Experts of a small language model.
Experts: 8 experts in each of 11 layers, 352 ReLU neurons an expert, 2 picks a token, a softmax router.
Below are experts of layer 4 (counted from 0) of a mixture-of-experts language model. Rows are named up (a neuron's input weights, with its number) and show model dimensions 0-223. Each number is 50 + 10 x the weight over its row's rms, rounded and kept within 0 to 99.
Before each expert's rows: "gets" lists some tokens that make up at least twice as much of what it gets as of all text. This comes from a sample of Wikipedia text that the model never trained on. Tokens count by the router's weight.

# expert 5
gets: " |", "\n", ",", ".", "|", ")"
up0:30 37 61 66 33 52 59 55 48 64 59 43 43 69 44 36 60 52 67 42 48 57 48 49 46 49 63 39 52 61 31 49 60 34 47 45 56 39 45 38 48 40 48 58 47 61 43 66 48 66 55 56 54 62 46 42 36 65 41 58 48 43 60 62 68 39 57 45 67 44 38 50 67 39 40 79 49 42 74 48 35 30 59 32 54 53 46 34 55 52 44 48 55 62 31 32 67 64 53 67 56 48 49 54 51 44 41 40 63 62 39 54 36 51 51 63 47 52 62 63 37 49 51 42 46 29 56 59 63 62 45 46 60 54 45 34 53 63 35 54 53 56 54 37 61 48 59 60 51 51 37 41 45 49 48 59 55 51 49 58 53 56 44 49 34 61 38 39 48 46 53 48 44 57 49 42 68 58 43 50 66 44 43 38 53 39 45 51 46 34 61 47 36 41 47 79 43 41 56 53 63 52 42 50 47 52 50 59 34 61 43 34 39 49 50 67 55 53 56 33 41 57 56 46
up1:55 47 38 52 60 46 53 50 33 54 60 52 51 36 48 44 46 50 58 39 55 39 66 48 45 56 66 38 47 52 44 40 48 53 40 63 64 51 41 46 45 39 51 70 60 48 56 63 45 44 39 61 41 74 50 44 44 46 64 39 51 69 67 53 43 51 35 48 43 51 52 33 38 50 47 38 72 52 42 63 49 37 41 43 33 54 55 40 61 46 46 37 53 49 76 59 53 63 53 64 47 52 50 42 43 45 60 58 58 48 71 50 50 59 41 39 49 46 57 18 60 35 52 52 53 48 55 56 49 61 49 49 23 54 32 42 47 38 44 58 45 42 51 56 40 39 42 26 40 57 46 51 51 52 41 72 39 60 47 68 54 46 55 40 75 68 54 55 61 51 38 52 68 58 49 53 50 57 35 43 50 48 51 46 59 58 54 32 48 63 67 48 29 46 41 43 65 49 50 48 54 59 64 55 47 32 51 33 62 57 33 51 44 59 60 57 46 55 62 69 46 62 44 61
up2:34 52 36 42 47 47 62 33 45 51 53 56 50 55 38 48 45 49 61 57 56 50 39 59 43 27 36 46 55 55 52 62 44 38 58 52 48 36 68 54 48 60 47 53 53 43 45 58 57 52 51 67 49 50 56 49 60 56 44 39 57 64 56 43 53 72 54 45 49 56 51 40 49 56 55 30 28 42 38 48 53 61 57 41 42 51 43 54 57 43 41 72 34 40 50 63 39 59 46 47 58 51 54 70 44 60 42 34 75 61 40 41 60 59 53 47 43 53 68 43 45 58 45 59 42 54 46 29 41 36 33 50 57 57 64 63 56 49 24 71 49 50 59 60 41 66 44 43 71 53 58 47 60 64 26 49 41 41 45 65 60 48 56 74 49 56 53 64 29 63 48 61 45 43 63 51 54 44 58 68 43 44 53 52 57 53 45 56 49 54 66 50 63 42 49 38 41 36 66 41 54 55 53 41 51 34 40 54 54 32 52 71 44 36 31 37 32 48 55 58 48 46 39 50
up3:48 67 35 59 41 64 60 46 57 42 54 34 52 47 29 55 38 37 32 36 34 48 48 45 68 41 61 48 47 56 69 40 61 48 47 36 51 28 60 42 53 48 56 50 54 49 61 49 62 38 75 38 43 67 57 41 54 42 66 37 51 49 63 50 50 61 57 61 59 55 40 53 38 38 44 43 47 43 59 39 53 68 43 57 57 42 52 46 44 48 36 45 51 49 44 27 35 45 54 58 71 51 52 55 54 53 68 55 62 52 54 58 81 57 48 56 70 54 51 65 41 63 65 43 51 57 42 55 46 54 56 52 42 45 41 43 46 67 52 49 57 54 51 53 58 45 59 72 48 34 41 46 56 52 54 44 43 51 61 51 64 33 49 48 46 45 59 62 37 52 64 46 60 32 49 58 50 57 58 31 44 37 44 68 56 62 45 27 40 44 54 63 50 52 47 62 40 41 43 46 47 58 46 58 41 68 25 43 33 32 52 40 47 55 36 50 45 47 58 38 44 38 49 60

# expert 4
gets: ":", " 19", "ation", " 1", "ment", " 0"
up0:50 77 52 53 56 44 40 50 57 60 54 63 50 52 47 53 61 36 34 36 45 40 45 48 47 53 63 42 55 52 60 53 35 46 43 47 61 55 47 65 53 53 43 48 32 47 27 38 38 60 49 37 28 51 33 54 44 45 61 38 36 46 41 46 45 39 57 41 54 72 52 48 62 53 47 36 39 44 28 45 36 31 47 48 39 55 55 37 57 66 66 52 41 62 33 69 64 50 60 57 52 46 47 60 39 65 39 44 58 70 60 52 60 51 52 53 42 54 54 51 32 59 57 62 54 53 56 47 55 42 34 46 36 35 50 52 61 61 59 53 37 58 49 63 46 49 64 63 52 51 61 49 28 73 36 62 57 59 53 66 43 39 59 48 46 36 44 45 50 53 54 60 51 43 54 49 42 61 41 47 60 44 58 62 40 79 37 54 52 58 54 52 63 55 62 60 57 48 51 54 35 43 46 36 58 29 61 30 43 42 59 35 58 67 44 59 55 61 40 50 50 42 42 50
up1:44 49 51 47 67 35 62 45 62 61 41 39 49 56 46 73 41 60 59 56 62 45 45 38 47 48 50 49 50 39 49 53 50 42 51 61 57 47 48 52 53 62 41 38 46 56 65 61 58 42 45 53 55 43 69 52 61 67 58 54 45 57 54 47 34 49 32 52 20 60 48 42 51 55 52 47 52 57 43 31 46 48 56 55 47 44 56 66 63 44 67 52 49 40 50 62 54 49 46 65 42 48 39 38 58 47 47 49 56 39 69 33 41 39 41 46 56 50 50 69 48 41 38 39 53 49 43 27 65 59 42 46 38 39 53 84 54 47 47 64 48 40 55 52 55 55 68 58 68 33 55 67 41 57 42 53 58 29 48 60 79 54 59 59 53 44 42 43 54 52 45 56 52 65 47 41 50 66 61 51 40 33 29 52 38 51 54 52 45 50 48 26 52 57 44 36 49 47 45 46 67 35 50 21 53 61 56 49 62 46 54 56 50 45 67 46 53 54 65 32 42 39 51 63
up2:34 36 47 57 57 45 43 38 41 50 39 42 42 41 44 41 53 37 49 60 27 59 37 43 68 50 52 61 57 52 65 53 41 73 55 43 46 54 66 52 36 51 56 69 54 24 51 72 27 37 27 49 53 55 29 49 58 53 42 46 50 55 41 42 36 42 39 45 51 35 51 44 48 41 51 40 68 48 46 38 43 49 46 44 62 50 64 52 53 58 54 57 42 50 52 57 56 60 41 57 32 60 39 61 43 41 57 43 80 62 51 55 56 49 53 63 63 50 60 66 58 60 54 45 38 48 57 46 52 54 50 44 48 57 29 55 54 66 51 48 46 51 47 61 46 62 56 59 43 53 39 57 51 33 52 50 61 53 43 35 44 63 58 39 56 52 46 41 51 55 83 44 49 49 60 47 47 55 49 61 44 57 47 30 52 43 51 33 53 58 48 35 44 64 24 41 65 48 53 64 43 58 63 32 55 56 43 59 46 57 69 51 39 58 60 53 59 58 61 48 51 66 55 62
up3:46 39 35 55 59 36 65 62 54 51 56 49 38 35 24 43 50 59 34 31 45 50 46 55 51 35 56 65 41 50 49 62 55 30 36 40 42 46 41 60 51 50 49 60 60 53 41 45 39 39 47 51 61 67 70 43 53 54 55 56 57 72 53 49 48 39 44 49 59 34 48 35 65 51 55 54 37 67 39 54 52 44 41 43 54 64 51 51 60 66 35 58 60 48 50 30 48 64 46 31 44 55 64 36 45 48 48 46 59 48 37 40 73 60 53 37 53 66 42 55 43 57 38 63 33 51 59 58 44 57 68 63 59 47 59 56 48 56 41 56 73 48 43 44 49 53 34 46 55 56 59 66 63 42 44 55 67 49 47 45 39 41 50 52 60 41 54 80 58 52 44 41 53 55 47 54 22 41 43 49 38 44 51 61 56 41 52 32 42 69 52 60 50 53 37 61 47 48 43 43 48 45 51 51 46 55 62 45 58 57 53 38 50 38 43 48 74 33 60 62 39 37 43 55

# expert 7
gets: "s", "y", "an", "'", "a", "er"
up0:41 48 59 57 54 48 53 56 56 41 50 47 51 52 52 57 32 57 65 51 66 56 50 59 57 37 58 71 42 57 58 53 62 48 51 58 56 41 42 48 46 42 72 31 46 32 66 59 46 58 45 70 55 39 39 38 54 50 54 41 43 48 41 44 45 44 50 53 40 43 30 58 50 43 64 58 42 49 58 53 64 49 73 56 63 50 32 46 42 37 43 47 44 44 58 63 40 65 58 62 69 57 41 43 40 57 36 41 38 44 65 48 51 45 39 63 54 41 53 52 52 28 35 37 48 52 67 43 53 33 29 60 43 51 64 55 49 52 45 31 60 57 66 44 58 58 39 56 43 33 59 55 51 60 47 71 39 41 35 61 47 50 35 51 49 55 60 49 48 31 46 53 51 48 53 58 37 56 68 54 37 59 52 33 55 41 47 58 33 39 70 45 71 47 20 46 62 65 38 57 48 53 60 52 62 55 44 54 38 59 39 69 46 50 57 61 52 52 61 62 53 62 51 53
up1:27 43 34 56 45 47 56 60 62 48 36 46 53 82 54 47 31 50 39 30 63 47 47 43 62 60 49 56 44 58 57 35 66 40 58 57 43 57 62 65 77 53 57 42 44 60 46 31 40 58 45 58 69 48 51 59 47 51 42 61 58 39 43 38 34 56 59 44 56 52 52 60 57 60 39 69 48 45 47 36 61 56 25 62 45 67 50 34 54 48 66 51 47 57 39 53 53 41 45 46 60 52 66 59 35 41 57 54 53 59 61 49 53 63 56 53 50 57 46 60 52 50 38 64 29 59 27 57 52 53 52 64 42 45 51 32 44 44 57 60 53 58 48 31 51 50 35 32 45 38 43 52 45 55 49 54 64 71 50 47 60 60 44 64 51 46 34 42 43 57 67 50 38 53 39 51 49 56 48 59 67 53 57 57 50 51 42 63 56 39 44 40 51 65 27 45 51 50 43 49 42 45 38 43 46 72 35 50 55 59 41 55 43 59 49 41 43 26 48 51 58 50 53 50
up2:48 65 48 61 48 45 61 59 42 67 50 44 58 58 56 56 47 41 55 41 44 40 38 46 49 55 51 55 41 35 47 54 37 42 48 70 49 64 43 28 62 54 43 58 49 49 55 53 41 56 26 56 38 49 54 50 49 32 53 35 47 45 44 43 52 54 70 52 56 33 34 48 53 47 42 45 39 46 56 35 45 67 58 42 67 53 45 40 48 56 53 43 50 66 45 53 54 47 49 55 42 50 46 53 56 50 48 45 70 55 33 44 31 42 61 39 29 55 50 61 42 35 59 52 35 62 63 30 51 33 48 35 50 37 51 48 59 48 49 77 61 42 52 21 69 44 62 57 53 46 54 41 55 70 67 55 49 47 48 47 51 40 39 58 47 44 53 37 50 46 39 57 35 51 55 50 71 63 51 52 65 57 31 44 68 55 70 39 56 65 43 51 53 62 43 61 41 48 37 38 64 56 71 35 58 58 50 54 66 67 60 40 39 40 45 54 44 56 57 46 42 68 51 63
up3:53 55 54 53 44 71 58 46 52 54 50 69 60 69 37 71 43 62 70 57 43 57 40 50 44 61 41 47 54 56 58 52 63 64 52 40 53 50 51 53 31 35 55 50 56 47 46 34 58 57 49 68 54 72 50 44 52 43 63 51 61 34 44 65 42 61 27 36 55 45 31 56 45 52 69 44 48 57 27 56 58 46 44 49 45 61 32 49 44 70 52 41 44 35 44 47 58 52 55 48 42 56 42 47 49 59 55 51 55 39 55 39 63 31 38 71 37 48 42 57 54 53 53 43 25 47 56 59 61 51 28 42 54 59 62 44 38 58 48 40 33 42 36 47 52 41 54 54 56 63 58 49 39 63 32 55 29 49 48 49 43 54 42 39 50 38 54 61 48 43 50 35 57 43 50 32 49 61 44 57 55 54 47 64 39 53 59 52 52 39 50 40 28 40 58 53 48 47 70 45 50 53 63 52 38 27 47 58 48 59 45 52 61 65 44 41 38 42 47 54 53 42 65 74

# expert 2
gets: " the", "-", " of", "ed", " in", " to"
up0:50 73 50 61 47 81 32 49 61 49 62 36 72 61 73 68 42 60 50 61 45 43 50 50 60 52 42 54 48 59 63 41 49 37 39 51 46 41 55 52 47 33 66 57 41 62 54 56 43 58 49 42 40 48 46 59 53 44 35 45 30 46 66 56 48 46 55 38 37 36 48 38 56 38 43 42 46 47 55 44 50 79 54 37 56 61 41 40 67 28 31 53 38 55 32 43 50 50 51 43 64 41 54 46 45 58 68 75 55 67 45 50 49 66 41 50 51 44 69 52 49 61 54 43 46 47 40 60 70 36 47 58 62 31 57 45 45 61 42 37 49 50 60 51 52 52 53 34 49 38 31 52 50 60 57 58 45 50 50 48 46 41 51 35 49 48 33 51 42 66 36 52 38 52 53 54 71 58 49 59 55 50 40 55 65 60 41 41 43 34 49 56 47 49 49 47 50 63 44 60 49 55 39 45 38 34 55 48 49 48 55 36 71 64 57 40 55 56 66 50 33 54 49 50
up1:35 59 47 59 31 42 49 44 46 54 67 49 46 60 54 70 59 52 45 67 56 53 62 52 59 53 47 46 44 48 57 55 50 39 58 58 57 59 39 51 48 61 47 44 66 72 49 47 54 37 50 51 52 55 45 67 48 35 43 60 57 47 38 43 63 25 49 54 51 52 53 51 52 52 43 42 68 49 44 53 48 40 50 57 53 62 42 68 53 47 38 45 58 53 41 47 28 51 77 37 52 44 37 40 51 57 28 53 57 42 44 57 47 47 47 50 70 49 34 53 44 54 63 50 52 57 32 53 68 45 67 52 50 50 44 46 62 31 52 71 56 49 27 59 54 45 51 48 54 48 44 44 48 61 60 53 42 54 73 37 66 70 40 63 39 50 34 43 52 51 37 32 51 66 36 43 32 58 36 68 43 54 31 59 60 64 47 52 51 49 53 43 54 43 35 42 43 42 34 62 65 26 62 32 63 39 46 45 60 60 52 50 53 45 39 40 51 43 66 64 54 44 52 42
up2:62 56 30 45 60 60 60 60 56 59 44 40 55 38 38 62 36 54 42 54 33 51 62 66 45 54 65 36 62 43 52 51 30 68 50 43 57 46 56 65 48 60 39 58 68 51 45 54 50 68 51 49 34 66 50 43 40 50 60 60 54 45 54 43 48 29 40 44 62 55 45 50 36 39 39 41 55 70 34 48 51 80 45 63 62 41 42 35 39 42 52 64 50 67 33 53 49 63 54 48 55 48 43 33 45 43 52 55 44 49 56 65 39 49 50 48 53 50 53 48 56 45 51 63 51 56 58 64 46 52 51 57 47 54 41 38 35 54 61 53 49 35 36 33 52 49 43 58 51 58 48 58 60 59 41 75 59 52 50 43 52 52 44 49 64 33 61 47 29 40 50 40 42 45 45 52 56 45 35 56 55 37 58 32 26 46 34 61 43 49 45 43 48 59 28 53 50 59 52 66 65 58 44 59 52 50 41 46 44 54 64 71 62 42 49 49 76 38 73 49 43 47 57 47
up3:61 52 52 72 55 39 34 55 40 45 41 41 42 67 48 43 34 29 42 49 57 69 51 45 48 52 52 51 46 37 59 55 52 50 54 51 46 42 51 37 54 51 53 66 43 32 45 62 61 62 58 46 39 55 38 38 38 51 54 55 54 37 50 50 50 50 29 39 62 46 61 51 46 50 44 60 48 43 64 60 36 53 54 55 58 56 67 49 58 41 49 45 43 50 66 38 28 46 51 53 60 54 50 37 59 52 60 34 56 53 66 53 43 45 63 44 60 46 42 42 44 63 53 57 49 39 56 46 65 41 44 44 49 52 40 72 55 50 50 59 29 59 58 45 35 55 51 57 48 50 52 36 65 58 35 57 48 63 33 58 52 57 82 55 41 43 64 39 47 67 66 36 58 37 46 55 69 59 47 55 42 38 59 59 62 54 33 64 42 67 51 46 41 57 73 37 45 48 56 56 28 48 22 48 42 47 35 47 44 60 53 34 47 58 47 36 50 59 42 42 34 53 73 48

# expert 6
gets: "t", "al", "A", "S", " A", " F"
up0:53 44 46 59 45 35 55 66 54 52 56 70 30 49 51 53 41 61 57 34 52 41 41 53 69 53 40 51 70 39 43 64 58 49 45 50 33 59 55 58 68 36 84 52 44 49 60 55 41 44 55 56 46 36 46 44 55 39 38 49 48 48 53 42 44 60 46 53 59 40 55 49 57 57 54 69 48 54 43 59 48 44 44 51 74 32 39 37 45 32 51 52 48 47 52 38 49 49 50 66 56 49 58 42 42 60 59 76 51 51 50 57 48 47 45 66 50 45 47 51 42 36 37 38 44 63 43 55 37 57 53 48 69 48 65 63 59 49 20 51 61 49 46 54 60 60 46 46 51 39 38 45 44 50 38 50 44 56 56 48 44 39 62 40 61 41 56 46 53 47 50 37 47 63 53 49 35 61 44 40 68 40 49 79 50 32 57 45 42 53 44 60 64 61 57 40 48 61 27 58 64 59 41 49 52 51 73 42 47 51 45 44 40 58 33 40 42 57 35 71 67 44 32 45
up1:73 55 58 67 52 60 54 62 52 49 73 51 35 71 57 49 53 65 37 31 38 44 32 53 62 54 58 51 43 50 46 70 36 44 57 47 50 61 57 56 37 45 57 53 60 44 46 48 58 29 61 34 36 53 69 48 59 53 43 59 61 32 48 60 34 30 61 60 46 45 39 48 47 52 53 63 37 49 47 64 41 60 39 33 53 62 47 50 62 52 47 46 55 47 50 50 57 48 58 56 43 67 55 61 54 25 67 44 60 56 42 40 54 46 59 46 55 50 52 62 47 54 48 43 42 32 24 50 59 49 52 46 49 56 47 42 46 52 31 47 29 52 37 43 43 57 49 42 66 50 42 61 65 38 63 34 57 62 50 48 61 57 41 37 59 42 36 34 45 49 52 65 65 68 48 54 45 53 39 51 29 51 42 46 51 33 61 52 45 65 42 56 67 41 44 57 62 51 48 59 38 38 59 58 53 35 52 45 52 34 36 38 49 57 42 64 66 48 49 53 55 42 35 58
up2:62 39 54 53 56 57 43 26 55 31 43 52 52 39 44 54 48 34 43 61 46 49 64 43 61 66 56 51 68 59 61 51 47 41 48 48 51 49 70 29 53 50 60 57 52 57 53 36 48 33 48 56 43 59 58 68 35 71 42 63 41 36 45 30 31 50 53 42 31 47 49 42 22 46 48 60 57 68 67 63 46 41 42 64 55 43 52 62 39 42 45 45 52 60 65 44 47 47 52 55 41 39 50 52 47 38 45 51 71 54 49 38 50 65 57 55 46 57 48 63 62 51 30 48 39 57 52 47 35 61 60 56 57 49 49 53 49 46 43 45 41 55 58 67 35 49 61 66 56 39 51 46 66 59 35 55 42 55 67 36 63 50 56 52 47 33 57 47 58 64 49 36 71 55 52 73 43 55 49 47 49 63 48 57 25 46 37 32 53 47 50 42 44 63 55 44 40 49 45 38 46 35 51 48 31 41 62 62 51 50 46 51 44 53 61 50 59 65 37 70 51 46 59 35
up3:43 40 61 55 46 66 31 65 61 58 39 43 60 61 45 57 52 55 34 58 42 42 48 56 70 39 43 44 49 47 59 73 45 46 52 55 58 50 53 56 45 46 44 65 55 48 70 36 36 59 56 51 46 55 52 32 58 51 64 40 63 28 40 54 55 39 42 51 55 52 31 52 30 63 53 53 53 48 64 49 41 54 50 39 69 49 57 45 56 58 54 56 49 48 64 57 55 39 59 45 48 49 47 28 57 34 55 44 38 52 51 65 38 70 28 67 39 72 58 53 29 57 77 36 48 37 40 42 63 57 45 45 43 49 52 46 45 55 56 53 48 22 36 65 43 53 54 54 56 51 53 57 53 64 46 52 40 46 39 55 36 43 57 49 56 62 59 44 51 39 37 67 47 32 39 37 68 60 55 64 51 39 51 65 57 32 51 54 57 49 49 65 57 54 43 38 59 62 61 54 55 57 42 39 49 42 55 57 47 35 53 55 39 58 35 46 45 48 40 58 61 31 61 45

# expert 3
gets: "n", "er", "ri", "in", "i", "en"
up0:51 43 55 54 29 40 53 54 75 45 44 41 53 34 57 68 47 55 75 59 38 63 35 42 50 46 38 52 51 54 39 41 60 50 53 50 32 43 48 58 47 57 47 62 54 57 56 44 41 30 51 51 40 55 53 35 65 53 50 47 56 33 35 59 47 38 64 27 37 40 44 48 47 65 49 46 52 61 42 50 55 52 54 44 56 43 51 57 43 60 56 61 56 44 63 36 49 59 36 60 41 35 46 49 41 57 55 43 49 54 53 58 45 44 49 60 45 51 47 60 59 60 46 09 51 52 52 47 58 50 53 49 56 67 57 47 72 46 45 65 70 21 54 52 48 52 42 52 54 50 46 56 61 59 47 65 38 34 64 52 43 33 50 55 45 61 51 48 56 60 43 59 57 39 64 55 31 47 53 47 52 27 59 58 48 47 44 47 39 54 49 36 67 44 48 50 68 72 64 35 71 46 61 35 60 46 39 70 41 46 42 45 47 56 33 56 43 45 40 50 60 47 45 47
up1:41 76 39 61 62 62 66 72 58 34 45 50 48 43 56 50 55 41 41 45 41 42 56 42 35 55 45 58 38 49 46 54 48 47 49 50 60 38 45 55 46 43 46 47 61 61 51 42 66 17 51 46 33 49 49 54 45 63 71 48 61 50 46 53 64 50 61 46 61 57 45 48 53 41 61 37 49 69 62 72 47 41 38 32 53 39 49 45 70 65 53 59 53 61 53 70 52 31 53 44 41 46 36 48 65 54 50 39 61 39 40 38 34 57 50 49 42 32 61 45 55 51 72 55 58 51 50 42 76 49 52 54 37 36 45 47 61 47 71 67 35 55 54 40 55 46 38 42 46 37 44 53 60 58 55 47 48 50 53 43 36 46 38 47 38 45 37 43 60 80 58 43 41 36 48 44 54 47 46 41 64 51 50 50 50 43 58 51 53 53 45 34 61 54 71 44 23 53 39 40 50 47 48 57 46 48 49 66 51 51 70 48 54 61 44 54 53 44 44 53 55 52 65 47
up2:67 55 40 57 48 62 64 40 39 49 54 33 63 51 38 57 45 46 57 46 46 58 50 63 52 41 51 41 36 39 40 45 49 64 50 53 49 57 48 42 55 39 34 58 41 51 49 50 43 50 41 49 48 63 11 48 45 36 49 54 45 36 41 50 69 44 74 53 54 48 40 54 60 39 65 66 46 63 40 50 45 55 52 69 67 67 64 70 53 52 58 58 62 49 60 60 43 49 54 63 36 36 50 45 39 36 60 63 39 46 51 54 55 55 48 50 59 28 52 43 67 43 50 66 56 26 60 42 53 57 43 49 55 57 50 35 35 46 52 47 47 40 73 40 59 36 35 27 60 44 44 56 35 42 46 43 58 59 52 37 46 63 48 56 41 55 49 58 67 53 39 57 59 46 48 50 41 58 45 47 68 42 40 42 69 54 46 49 42 51 42 50 47 55 50 56 44 49 41 70 45 49 47 42 29 37 49 69 50 72 46 55 35 58 54 41 47 59 55 47 50 37 64 66
up3:62 54 65 40 33 48 44 64 41 60 46 62 48 23 52 58 64 64 47 52 43 27 39 51 57 48 66 45 39 46 51 58 37 50 48 46 57 52 55 65 51 54 56 47 58 39 54 53 53 46 46 27 55 47 37 43 52 64 41 45 41 46 64 61 50 52 42 51 63 47 59 31 53 72 38 33 57 49 44 49 64 40 57 50 53 59 44 50 62 47 44 55 33 44 65 52 59 46 31 46 42 47 58 49 60 35 67 53 37 42 56 58 47 59 23 56 47 56 57 57 69 43 51 40 55 40 46 51 48 46 53 45 55 61 37 60 54 42 44 49 53 45 58 48 52 39 61 60 44 72 52 39 39 51 48 50 32 57 43 53 43 55 52 49 67 31 61 62 74 59 51 38 60 49 52 55 50 53 45 31 36 42 26 57 42 51 44 52 61 66 52 47 53 48 39 49 58 43 74 45 43 33 69 63 67 53 27 53 54 22 57 39 51 67 57 45 51 47 56 45 63 50 53 59